{
  "n_layer": 8,
  "d_model": 96,
  "n_experts": 256,
  "experts_per_token": 8,
  "d_expert": 32,
  "d_shared_expert": 0,
  "activation": "swiglu",
  "moe_layers": [0, 1, 2, 3, 4, 5, 6, 7],
  "router_score": "softmax",
  "normalize_top_k": true,
  "routed_scale": 1.0,
  "balance_loss": 0.00256,
  "balance_bias": false,
  "router_logit_norm": 2.0,
  "router_bias": true,
  "n_groups": 4,
  "groups_per_token": 1,
  "init_std_router": 0.0288,
  "lr_router": 0.00173,
  "vocab_size": 8192,
  "norm": "rmsnorm",
  "norm_eps": 1e-05,
  "tie_embeddings": false,
  "optimizer": "adamw",
  "lr": 0.00287,
  "beta1": 0.9,
  "beta2": 0.99,
  "batch_tokens": 65536,
  "seq_len": 1024,
  "train_tokens": 376800000,
  "steps": 5750,
  "dataset": "wikipedia_en"
}
Below are experts of layer 2 (counted from 0) of a mixture-of-experts language model. Rows are named router (the router's row for the expert), down (a neuron's output weights, with its number) and show model dimensions 48-95. Each number is 500 + 50 x the weight over its row's rms, rounded and kept within 0 to 999. Numbers have three digits each.
After each expert's rows: "comes before" lists some tokens at least twice as common just after its tokens as in all text. This comes from a sample of Wikipedia text that the model never trained on. Tokens count by the router's weight.

# expert 149
router:404586607573543507564521588497584493480604504380452446485451509495575453491482458473554463495472562466406481543484528592524475539557447434540455
down0:453505539576451465502483441528570504542433513445526433376500495486575431594426456553435547519541590552471418485476522479500526506457471547587465
down1:474492389517476543522541615561551505413521549458490544407526470448553435476474507453536437446561475496558540483500409496528533497522542400394432
down2:476485563471479391435503437534561471601497533567408593510418494590507469516475542517564519520476497507528528587482422608441485632514492500531439
down3:492394487492490493511511533443404543467524410472455476563533537484397504544381448457531531475537478467461495437403542501510411429475479432422509
down4:576521472412534582503502403555495492528478541518452490513455444470494526536459489476464519603442485505467477565511538505540449510387520529479460
down5:427538607566487490583441544529557558522472424418511488478479473559582463477391452477477610545491586533513435557516454527436562456460502540462513
down6:514568502453499493523577474457444470617505502433478490578358496546511553455523495591489540453553489475539547495438491440572417544560500481476423
down7:556467414503590491532487437467427491510473515502495491504446471428457539483507441521503460477539509488471482511454562424597448427505624508509493
down8:564490426445503552456494517534467479496527495450489384542518515445448440443498516490549542468506485507600403407547538428461471516463570454534409
down9:464404494590431439558516593452484495526404537489589538408501516578525450481461514520490486481579599527576466547500431516487557395590465459415546
down10:531591340451451540486523477535538488541514565513485531403457495425572532515436500492501407535523462525463478533517509476531514455491463482487497
down11:425526581515482435544464426462478497534490518517531483466420560593599527570473583467469495567517529572499401497531482543481567569434506436535516
down12:504484507537597454539462536388482522473478467515557453523569492426493588499607508509484500431516545460514440525516472539412479489533495507527460
down13:551505494456504488606481484446463370547416425515530564509446539509636577440459501483470540441480536572500466433565558476438444634443442502622465
down14:487543568576488493497455522419461451582541481535537528572524506587516521539574510520434504490486555469487505469519533452475483499496452648576622
down15:476497542509455437561527524479541508518541517498514456476471540631528495586523496479524463508503556545495471446524447640471657538433469402453523
down16:393493525527527503486462493414419510545555476415521425539509449427517489483533566547626524544518490606505435451473464459555553516518497527508461
down17:507561472478506524516481479542553456571472590518547554464481412493512447420560490597442471488505490479565549552537463481526563478588575599599463
down18:483530611459363548545616508494513446530405568542517425504460514528544506575550547593548549459446563550524476431494428462534483480559498420450424
down19:448422502482428448606514453521480582409485481499516522562484532489456404544474491523533603456547455495536497454482511547531573507570548411495507
down20:526434547538440393515494581508465429561409458508508579508501571557588514447428473451535534468476539550507421505542438569525402543453461543457428
down21:494470429440438425524536589531476585473391485509517538402447533424529406505446496466507537526570478548530420607533444517575484433473476518422517
down22:597584527407449566501557477597486512482418546570477461583441504515484547533467602570512546542522555428479429512496505408560448564503471473461518
down23:583517506483523483409481559440457439533481517553549555586473583508350537528633500470542454508476476502474497441519553496476431514466462552574505
down24:532469417499560479550504443425410506517448502473494487514435515456489507480494455511489466426553488491469479489435550432609432470528608524498514
down25:441477511507524474549534495550499587426467486474515559511460482493496466571443429496478422551607549430497458539478477472553548517481490389392631
down26:631579483468518558456479451508496517455486503469442531488505546484485518505461520533447455591582513486394515485488559467523517501433435488517563
down27:563463402467539509472557534554492423606506496537431454443523500522516575478539462526504519499458415400426565501496510490485322472467511451541505
down28:529615355459544514421556514472517462604433551530444515426484576545489593426435551490527458486500514457476504590531536519448449485487522599510472
down29:480421459453428530530527439583524450529582546514447518427492560542487470538567510415520467497462440536523548478500427563417468562512532340492477
down30:477498575480395431496529507572527469532518516472499503448508524579521385562440473497475396497431489516487487519502419581389541555483488512416450
down31:585553443438518518436538521552428494487465517497551445523406473464421449459415551430550492444444474468563515488544572405460475562436515483486427
comes before: " the", " a", " other", " his", " 18", " an"

# expert 253
router:575511385452500418407488496506480541511464539524571490410516518434521565500481574442503563478511475449587442503501499450539551428472494421525462
down0:498585607507518397487506489506458481423510460540450514405502526402649468459499608492573472517548487444579512552546479554439499407553535483545486
down1:520510497504471488556476486539547492408471521468516513568522505458461515599549512601576415542435521544554427458474481468566403608350505525527514
down2:543459503569482422491473564466446518506461539549533487536494434550554567598468536452524551460543491543513465525555559538470473509513556520499527
down3:433503575555473424536475505570541412534561502525448528470416467417525572441475518577478447509411477442487475563426560495539553477588517422445466
down4:483517455558597423590533540523464420455549450541487500497497444382497567553460623516549422458482589402485512436458519537477467564498512498511561
down5:454512468358596473463534480538412511481532451473453476513509573422616474490481516496457565499646497515450462464485415552499586505451548508451492
down6:525571589466514553459457557493468446458558492534412513420548428423437485533489522471462509498477552469570445514517451530589597465424538436501556
down7:438538498536438510436477503592529471518541548549508365511438491476504471587574419513492490528491526415447450478507486463497385528445552576503525
down8:398451509477565484420527549527491415571481551493423499467457503621491491424581441581492599421511537455429440522492471553505452509528464512417522
down9:571505491521594452447508555495474498578442494545473543480536498557532557464502474476538514542607477565521520630417428478484581452594496478451504
down10:462463568505453518525437549511493492498481456521464516556570513488436578532540600564466421538428418437474501515382570528469561525579544483529480
down11:524589502620448375519469426435505466450546501479562484568540450393425543531492504500487533427437505465482447512608517485543462552427460453471449
down12:480512463483558543507473500489510555430527491493457537465521439488551484498578448441571543480454501590425445523430494465493453593546549491468477
down13:536496560529554492428542586607422455477515404480428481504439524600469565401514512483562438445436536429427528495443492454493595506434530587480545
down14:530460541489540552515457572597433520514485398560402578495562573497624519557455660452555471553540550468561449492488503519527539524455515567489568
down15:519476483531583535469544533473463429525570501595542560519420467489599442397482521540561560479469558473547511496517528492394400495531508448496480
down16:461406582453479551475523554567514574617462468481450558472529457671590441521557533523505526544535525509455472553472483425462480463557491429515543
down17:515528454459519574510474574504527467543443475518473508493591511564423610529451559545472499549507547532447592509461471457516505548524503517488514
down18:484549571541393448548462491509538481466537544480534459556509497537421566548545474535458541400448541481482409502529570500588522554490480518473464
down19:498507503476488485502486597501537519445576481488483460508520501422442553531447558529446500549381533533568511450485459518574608534433558484563560
down20:545493558524532565571518472562537508499600365498563399547451459446542572522533534478459513539456483466490367537534489408512472545402516437501509
down21:420391415529506565467498524532496422538495427526404550507505434582450471421507426486505532543457503452426501447465535468514502410558478523516438
down22:471521560490488581528501553451506466493452470478570512453503465570607476426532486496506537579528405571480484579483464507405523450559502499548425
down23:518412520601400489521490522544472596496523505465516534533491520506414502584589399480508523566423460540501544449552561452528511529442502469647429
down24:510518563428526512463476466599468440502484507485514473454539531487584535600550584572469501481490521449495517455476489526401417548450601535555490
down25:532481452531532484484529534468532551486506403501515547442448651527541529395496465481546526540604479531531499482434499503485577419552429442535498
down26:391541492513520466492464425500556517543434393495533475450558473453661428443532521445508504506557530462399540473471472458444452475571525461485465
down27:483433498525447503469544544493567425446505529486433527494446486473494501362500418593513436458467439408481488522574469464453493516451473555503361
down28:400551530425563533485512440547477435559514468480483542444520579500499452427558459536492487551478509419479562481453476496517534448569503509519478
down29:561512529599487492405481478573590556474560429563556526521429462453474584528506403426491483368498574525461496509514478443458552540438547537403513
down30:514547338524459391513556468530466444449484482503489542508507511471463424459527438522518475560508484560473501574515403487490642499523456390500446
down31:515607447477490459597492453515522458400486436526539510527546485436458607574511518500457565465527512479477413501513527444540555539484499433431383
comes before: ",", " of", " (", " and", " in", "hip"

# expert 137
router:518486517487562488529524515537518465466606467529464483562525571479420480497456410442509572570420434408514466479542438477570505456419503542533482
down0:379452461475593500439529528428596381531479554581542521485537450513482458461503423520466471484506502443486477581430430489539497509526458479533513
down1:507547525518470517486464560545421604515397505348471526515500538384394495520407571423493463457485433447479517461498567491562417471472485529505515
down2:568503536405561416571569427511429479419545471498484481474508523576455472480580478415555544433547523593519476458514539476449543419443455388519496
down3:533442557538501457529483447492469523456477484411518500563465500521402528524371515526513543420488496561603456448540499419608495476509527541558543
down4:411424473485491523533463599449542506564580500528483452499556488413483443541484516520440480548502465511525522424454463456501415477487452522533533
down5:440509551452448589472464488506527505469459497503501469527487450430462444490589487524553460521538537537487522535419583543538434552480515521493543
down6:523505521521479420543468495555581537491430571420513556427590476515479500455497511556522414471552528371455498530532463431431504542471501458531607
down7:439544501403538507499489516483450502598561509472517470517524530540566368523537558557432516531397457347561585539402443437471513538495509457506526
down8:468545424490540540509521535472510520559514566578454529425546489518638485511663432494478456575480524433386489502493516590382507511498488434497428
down9:529489535517529379504441469529501495477474505484518403465566517531483427428424470549527496438545501499464382410457526487424570512475544577482628
down10:472499429538576445470496492519613461499499623512461512533561448564585491523510423595525551517481604467512393554472470534483517485609402448492492
down11:592498474432621507527530501454432480468558453481490480503394491480471566515426607409513497430466506606475461402469439486593559512571525468436461
down12:517485505520495507341504531521545435476542482466513600574576485494424523470451465515458409481472542495569429527550513477555540576483523517484487
down13:376523413527480479408496541527490499610531508600558525479530571441564581505508504536471514500452403455465577524534486537414396556495536480502405
down14:402452481483433532402464535519541500564453577541537538447513533416455561526485432529515467464489477573448498549530571575510477484524457557435406
down15:528437601550483505433439525526513522491467473439507474492531478470413548429452517482498428444499505546425464442508532548503524535481623569448516
down16:408469408447537567457505522610561465498538481480509480423502513543540378447536508517472484537524504453511509451443464428447492528540476472524509
down17:552470553479526432523436531509567442451537555551534581516556438526553418498563496567525457495505571510522469499510520522445508437602594455458507
down18:529484575454434469510487505509489505493536474390525482522480495476415472493365639502479543508486462581645542512464542443573517474435499558533560
down19:491491534513506568498545483455516509528557421557468453573489575488546494501484548444514599477452484555536523450477564442509532444480483499459450
down20:441568498517541517463530453573525515519485610395540537486509555534580406604449461499504555520441508498568497476540476474495493531415443451566553
down21:435472444540477569372483547518504508488432499615443576501513545454547561533483491476461410492467448479449602549588456501466447594561564537424455
down22:535442484645444537482459496568572509581433471462459531525500478504618573506511526514483578470504449538482572442584545575490471518489481487529516
down23:580486622564448473511424512553542493420511528521583522509488512580535478550533550513549355466453561540565523516519501550465462533442512610502555
down24:435512493435509432496475520523499519463515575518565496518520496454496582507403507492542537410403501493505521540498451474540464586511492482458500
down25:518532516487456536501518489534538494515553534497557550506469510551531490524534504501584429508477608533564517507464467487550415583451402477521498
down26:465493523543410434426514541429487452499428520466416498501475389511467522562476575465591436397435490491546560574563439531483500563536466457496454
down27:357482439592526524460540487475481422461482492597444533438453481507486545446577472485515500520537494502404445504512524500424522526674497490487423
down28:445521534601412513466524527559608496393465447477475544521513431529502546523552517546556545481556595505461466537565499498560440469499497493469467
down29:538542604559470553576576504508564498405528490462429474551513514515496545454556573450499486432502442484518484472538513464503491556540496426395538
down30:562477530518456514531549457528425546516471430389517467546498555536466583535433550469521592448543475538462531412524489461547477487476531505470471
down31:502469489538491536501454506521547575513484552451464434522561432494523460526532497493503638586468548482513490476527567469435440422519444406531537
comes before: " of", ",", ".", " and", " in", "ed"

# expert 142
router:499536490461502572503552559493553499508502542497415449501518422441476480546470429450440566585445482431524435468624416573466507581457485515504527
down0:482552484439483526491534471496508498456515427461473433454447615505474476458539479481452480563517402407515461444447562502529534601400469451538561
down1:532440591494512538519490549488501538561535591468573465485515461589504428455463460567462447386545472545579489559459480504416560496504508501429549
down2:496508574514446561512508519523506527468413523523638527506463561462555513499610543481552461484417524473522565454493418535458473498528416541528378
down3:447527539534427480486531523567542493425507443572570535597565473601456369546462519458514549440405522517522536430476461516449576457605460567507492
down4:531486485533535568461469478498484501572440549555505505448527427504432495491567511527474511525518571443449522479590471543541463478533560580601489
down5:415484429562491535521507479511543437449420483375482521479512509471451469477498547413444462518559577480387509542519561421544560445483477480497466
down6:501451590546455510524462517503520517551497535426489472554470485568550476483501550412517406531559425468514479557403537517487499438447570477572497
down7:378453510539541517406485357512474476573548626450556491522486408555484495514483524479548384524506443448538515489595498544445451447485558496558515
down8:564514506482411445471515480430525511449435547494470527605488504475602492490464432409464556510528522483508498496469512515450488534383531371426521
down9:420492541536489525488508494477518440455414488507462486559484501445502511521471438588492608522533539519473521527528508531560486462563435493501456
down10:527468571531528515452653484467488455545490517559446554550636375498495440434427441517549524527429549478529542526580492512478500489499526447541453
down11:439520525489512531455575427492539478562519578451470456556455526500451471431490454510511476549465498473497523423532530532481474517464522538533480
down12:485532425460489455475416546560546601385464436539485447472507554487409503464441555465436515422442550641445508508484543428473451560486388501489468
down13:558483455495490471549446591499441517467553426534536544408582510476555500531527547478497491450505469512498460554444495475517553508523493481491513
down14:573602446467542545528504569501411529570511419499459585515560469573448531517535525586498465449546462418506544545471501435458428467460640548575540
down15:461420498502489474592425528492456474495547497471578415441499644550501389447440423548526642520529452406535517446409537470457534588504556497551457
down16:532613475403527476411558477486568529538537432533460417541452536565490473581516437426491430476444487490579433563522525587435617478508502533541563
down17:470485591533452518522532454520493513592502540507521409585532474533521475404412444472570408569492487493484474415460539596439551494502499490571481
down18:571552402454549530547500574503443471426480481467560478529458521467406446588561530471586514465497464526585477484415548503460522535571429499507517
down19:500481423554546434490519476513513491435458482589575479437515496422490482532502478492494449385435514523558545524433514424458415622570534520476553
down20:551545467472505558485454539537516460498481452507519567553581540549623516490552504524506503543620484530443462470479504483543464499463457511423483
down21:582475515531519507495493487486534471380422515503527541473437400544415488570550552524496558425559484548563512562581483453554436429502548561469497
down22:501549443391527515502507512463480499508570541518533490441466573554589459411585528495499481572484387526552393479446447513513572462398503483482596
down23:427527537497518522447561407494555477533475561457444476584455501525443505465498431525496500570490523497498513432547514506475463482471496499502478
down24:452503495584566516514502566502496455482457478480468560436557420397470479415439469507534498486554518555444550538525546416557429444549449530565398
down25:506447558548520503525515487470528473535372542537470547613486397410490564558420491501488540467543534568501488564536443521561519456547453464489467
down26:585422531485522538468464539489519575468464546470462560557654439503524538537488426548477524481552535522489540583563466524539523477524467456493517
down27:553475414413496436435526459559568511499494501483497544540591511430541445417544577394457531549517500606516469491479448555480574530521418413423528
down28:611575459492564536457473476482468483520462445536502481456488509573364477491616516445481413525468478499447523461575541473429448576483574612467475
down29:379491512508508583463501511526507576460493497526504446443479568472466499441385441544413496482523560498393539477450534457523516456546497613528438
down30:520512528467474529472606526487486543488437548446463422626477485441498590500455438541503444533474530546472544426505573524447499462533472514478497
down31:507508518443505556433396438508485453499503501478473449494584493565488550423594550534579434509523538438524532438551500458431397424489538573492555
comes before: " of", ",", ".", " in", " and", " are"

# expert 122
router:547504500520555446462542557515489535628499482430524466555542486441539484571469500460468462507580505436582575530501475581553548433419411539453492
down0:480493478503496528457402567444544468513485561516472528511495501443520541542427415494437401552527475456441557446430506495515527455506452487441583
down1:585582412510395428547529568516497572544489533522496531542498469508468533536531528546523460460517568559428481584604521501410509388545475548546493
down2:566534574525524460518467601565466479511463456410584484536507493410487548642508551533501467479456529517523521515568564532454450507484435390514502
down3:460555484450476481508476538475481459501470497483440444450542442360515456303610487564514509539505460478504433481439545472376432441597495531557481
down4:513512506515514502436569499461506556494389494526531489602447521488532512473409521515494493528532568542376469518540528467542559496520501566532574
down5:550525486508525453455526533520503469489509532536479582448534452508514484488569508351519516508396435457586546475490495618458471483434442464406431
down6:524532457438412479459411377496533462488506561552410448458513534540498513394545539477503553477581522452564504528440429478494562482520493491395502
down7:530612491566555473571545541471545436500460477522411569552470558538498583485453480497427570449526443487519545493501543429494362461472478430479438
down8:486511523494476537466444508521436506544416520523501510508540527485507604616484510370567563492413522500572491532489492509498437463529514512509499
down9:442478425491548607444433558496471511507454502599477484458512535428543507540616397466499480522445520450503567501524445521435548515534461514440456
down10:486483452494478561568484440437509484527489519462572501568443517543504537504528473621421512431541526518501399467491431443540459510501562514525560
down11:465486554522518447527475419512489467502542516438467455527496528626413488490425530524435534379476500565521438482486497447505470474493516514456558
down12:473515425491489481389522512520568487527429513433554516491467488420535541542363526498416528444530463572494475559555529444463551445454503452541503
down13:473498475439474548522469549510508497422558444489462500384551477416471398469517503461549497545552481370482475528486570626514386498478492550592477
down14:477490508497437445498460384526464481511492511489515490559495526574417527546532508518470520439484566540522439554570529442486608488544517500485487
down15:457444546561562521555487531459547563424554532480495430446454583491576455504488427504485475439550453425506541483525525516501504515470546517468452
down16:506498528534504479542468353496505493502536516506500487576434542588429507535481503510446534467506577601596485468484444406501589474548549463452485
down17:488473502499545493591530445507533405511567565481466493550495503603474480462468520617512554394523558559508549432533424436465468493438571468495452
down18:541505462501591479462499591492540567556391458491612542595506473417586496502478574512553476538541487565404501514499542508469466558419533517595560
down19:510572526466509465550480351399474424468504530497389416573435512637506496478488528535497594460571520494434569522463548473547481417542564509417523
down20:579484583590552483487535476545475552513439478515586536545516551576519570570432533526476513466484561505563553503491450511441539516469528482470566
down21:445461465521476527422500568499461569502547462505478463368517497392588511506566443485533457566474505448521508546542545599528547420518469527448484
down22:574515560479471480599551459496448452463587518489406586611543565637533459486511504546473564444515514559420448451497547516437476489530499487421440
down23:586513515507540493581511590523498562572454414544620543534551453398535494592487503538567441512490562532505494609507482500436533518476555589531494
down24:493566438490571462487502484482522588492371470475507511568471441517485454562549473417547511529517446543400462535591513510435459440563533558535490
down25:507492453388417494430523454455466547441458469513393521447613426543408501467504569498540491492499478318611521462520462512473546514544439460538452
down26:561471456517587537541517621454549550489496520478509476444483448435545487476480450528490437549502448428431588480465494528520362522478491497559557
down27:569545472486511431462517479485530622556442477506586513529426459563495530544439443417539505489529582463460595538530488499501545518434497478528552
down28:538538462513473551506498510439522482561546470545484514517524577443549591435503480564520457501527545508531436480433488542455561516582502601488375
down29:490436507523450559443481573574510577529514499544589522445549453375510497497549527447517457611488501464551498506504459582494561566465456559540494
down30:487563425445497513463483573458506546428495491438497551387510386405506435435523504473491443491475422443489480521477578518559402513451506486594540
down31:494518491442436530489439575533497518462565460488488501378588468452517463505490469481538428547520451404536487502479514652524503521470421544519512
comes before: "\n", " and", "  ", "-", " which", " who"

# expert 74
router:521460468486446524569541551459495574425519554432437441545482486412508446576533358471466502615466509467532586550447546539571528571471476490537573
down0:592498520463551419530485538461489511448503437567511480527513498508552579540486459479529439516485497525550397479581523445504488548421524409484445
down1:500529529521573563494576450426509477444510536395539472438470546446549524484501481524467531460517425575581564454539478477517429498465561518519457
down2:507440554460528471485546461506489443472546520488504518493379579449485380521530533490493507492517460519490446504475454493512525465597467546524426
down3:464602439571469531496524467585463448524496523503546395538579477502535457575503455467449498591514559457493551487420590493419445550485559601563572
down4:477483544508481522528493541512521475542523482537460597567527483470460461484485473474555565474437511465528500406567456509568494446509433506547473
down5:496496514524530436537490472505487439471467533481497431480442513509515462566540527522427479532540569469426438484435438505416482480539528490552419
down6:523468492519555416552470424463445425473505503520482437507444478510495536516535538494462467505543526468420479531464436512403504459547517496550440
down7:490467502478445502462505450548426498597382553501549406446439484431543434520542496452442446475553536481436434450467429489436566490564526507548363
down8:590471456514569490586502448455416475471495480531509464492468537533523525507556598483512493456535548487509545515503492444429457522491540538521522
down9:418492457461515489533485545539533532480434515459495426500466488455574453547515517491432474491516572482405416479445405549483548518426499523556381
down10:440458470393538457503479560518460592588466488473509448514551461463542500420480531462483452535503609509453549463553421455438537500476564515515458
down11:551532485557472477455474467525458425506601470551468532545476506569467550480424494467533476520605449483432517450470391557483544485538449495484555
down12:413537532457512490550548509492547481458450574479445485447562575540575440458455426513499550483451474490507401441487522498557480489485441508517575
down13:520446467429511510481475578513447537522529537545442476460512428505480570489467478394548571566517515470434500506511498480434565434523558488467526
down14:598497498444530478478484502508552432493457483409376557464508583521535526518502486599495470454448508535468452469476569435476499482495445397507423
down15:466512495515508569583505448502531479523494529496600412514530543478588490429534439510474455457540502483582528497463503510427466549471490539555470
down16:412528540535526507491485524445442517465508452494415507545504486504426428478486571437554495499539553442410504512527466556500555451449506527477424
down17:614454480557459453512553563494563472564504463583605540565514530516475491491569562544544523474501455495601573577587482516497406573488537463490532
down18:525494460503526559616470488558488407534454501612495345506476453468518442492511476421545510520565556458514455537387561492428540427477545598478583
down19:480487539532564432560454462471509478514520490531571406473479482509474486565505539523466428597550476481513494632462516554444424468505541506546519
down20:427497528528491491603482452453509540512543522478538475429492437443521567418526545481508557591499490548466557544578500462458491477525558379590509
down21:465538485550497570473503510470523503501541430514483506566534489565459546479432459502585537509471408545597547537540531503585446513484483526469614
down22:429482513446488486511526365507425533454494488567485544582527464464492546542478533479492549560446574519548551533527560452510436469469533588520509
down23:511442488462477528484464543439521541495560518543477539531478480474467574475396473523555482491469413553569571538553506496553469484534444541471562
down24:544379485474519460451480560522483556584511479508393542534514449495405506523412511503521544576463533496506537547526520477525540450551493518425534
down25:596486597518447478527528460523415444501559499449525513528468529555488519504448511510507532435488425492547447540505487541621457545546466477429639
down26:481489528448460562473484556483502572512518509528473549504501478495485537421404461490552517478466412540544557493545503537604537494481434520429561
down27:454516466453488498556576541503641553593468552465531465432600545472538426531533515554472497548470569547575536470402526474473464576445486516518398
down28:504480500497528458531493430491471448471442550461478434471427509501487469563544525520433503517534533489410463489457456503401506477552539528513458
down29:471543475504472519528455416506470488504466583431546389461493397468542614489472431588454506539548455547445522504523523428532404509530524408594485
down30:531421496481519504538517461472491438503458552486435485475432578499469464559561526502459498506503527461435474497479475451417544462569524506481452
down31:537393581453502504558474546408557472491507545524421548516495549449415457426507536462579526426498426508530481509534488552557542470511395461480460
comes before: " |", ")", ";", " of", ".", " and"

# expert 210
router:550552508524489462437514476560448418451444483504504553481469554464436480507424584455497507566397517487567458546500506525583623538382519428498518
down0:459513469575467513522514465424483556505494435576459394487529581523501502493490589447565533448537433472484457486484432398520436468449447426491568
down1:515502519429535452468538557468421518452537553570504614521458514483488466431502415505486536488599447510543590487511542488482550507524519526453420
down2:519493528473496399497413448479521527570454421524523466486587555578478430459593545449452576446552476433471552478424529483529558517510518417518581
down3:622570485495517521508542462485554491592481463508515545528546449485535460566437625452517472456512442547472498549556404523448439436399533439547558
down4:579478569498472516500480365529540491593490445505550516500483590545496476555481465511536617466457432534503558585470466445432591465513580520459443
down5:580509495483471563521467469627520535431452571556485604543443549521577545468483381518424467588511570603476481556565584480454553538550521511429482
down6:465547491432475514471511509510467408399468585489508562557502494495477526495554499503426468522481643465524499516411543430501501553489528634549521
down7:449527498490452477586499429453522527446462441504447549506443604530476581484492523517460600482529457396460466510506532433528462557427504505387577
down8:431575488458491455446514498478476452373495564530466556527485488560483525454599478543427481587473601508541567490413585471472548547556506559522483
down9:592569459541466465543396519407559575461458510390481507495560530603446485528511508379548447451423550579533554507416455527493542473491513493464469
down10:531515514500470521471595506481531511457448485563467658505403455578588501443456588511518478511566531489583555532480549428438523506490507514480507
down11:543485527481470444550440545462433519449515444463463497487491546558495458547585485451534499467457442535379499487519477461545503448463389469492515
down12:545551508495545468515521411473591494524512479574445487561512487475495544528550493522394524430482446520428415541580467560490453507459501600554468
down13:466479518539465418478453511458471511384547473489487492559505524523412535482648418453519465552429587499498493472420577461538513465526435452474475
down14:460490421474559529457531512557459486559609502535531503614471466426575505469538444579493537498504550497444505569573482431428491490450479598470514
down15:475504448473531372454520556438472390445518635495489521486488486511408447461504417460499436493483530566546538464479620544451490516570466505439460
down16:450520453551454558527506451567465482597482447527497444492567536446502488567450587504592559518526456463474389519521441477588477471457509447521508
down17:532433458489603591585476402612520520584521457563586478429521537613538481453599509575565484518550529581494442550541439441449505567520521498486575
down18:522545569570475510503468392499534432427437523470513593524493508520487491544527478546482474565507554528419469520442562493452476509595405478442544
down19:552567411443560494518486470465503480496453526558511594442542543477482531559485502457540514514484508563511417511495541512491482545460475589513446
down20:471489560541495607479507517519511421435467609537408523604395364496439489506515463506514532535495505541421489446539500515461529510467498539442411
down21:498466508545543589416544528560510485491540561489481574576386400496572495496471461543522475565534479595457476525599473536400495483525491522501460
down22:514386560462536576501548522501492546507444560448504505508433466540478484513446418524452550493593495532500444527567570462477536536492544425501473
down23:402446407505447570538518452528553457524469502523497456494538392534509421392567613529469452567488514537519570492494460493566539549447493388505585
down24:463481521451496556486439484494517493489484462492461525502534521419469601504432470558534509453527490515548472516459409464518609505417513504498583
down25:577463443534495441468449407441550568584538460498516535589518522496559579489503519537457437467467556525433548593519570394443449506493454570425500
down26:459563542492466498488521534528505516551619493536503427553475506509496482536547497486477572409534393453434557486570458492496436479511557488472422
down27:501552436504513550490578584555480423442543626494465526557526443503547455562519458552503517567512548561483433510548580532497481504500468610455508
down28:520424524513460525486504436386445420512442540465456533446487469562387542457528514424575510543494419487512503530448565492563559547628490424491459
down29:559469455424494503533604651433445468393503532449476539455473496586446471441496477488533418557518498470473524481479505444498580532520508437519463
down30:514513415548492535490598567585424490464548575546455497419473511508523544545497481516534516563432591524425475456564495418416481566571503447520567
down31:616487449410510533547551592556481432501564424470550474444556467522456483440566559440433470529541411465509473533509468431444440497433588419562545
comes before: " was", ",", " of", "s", "'", " in"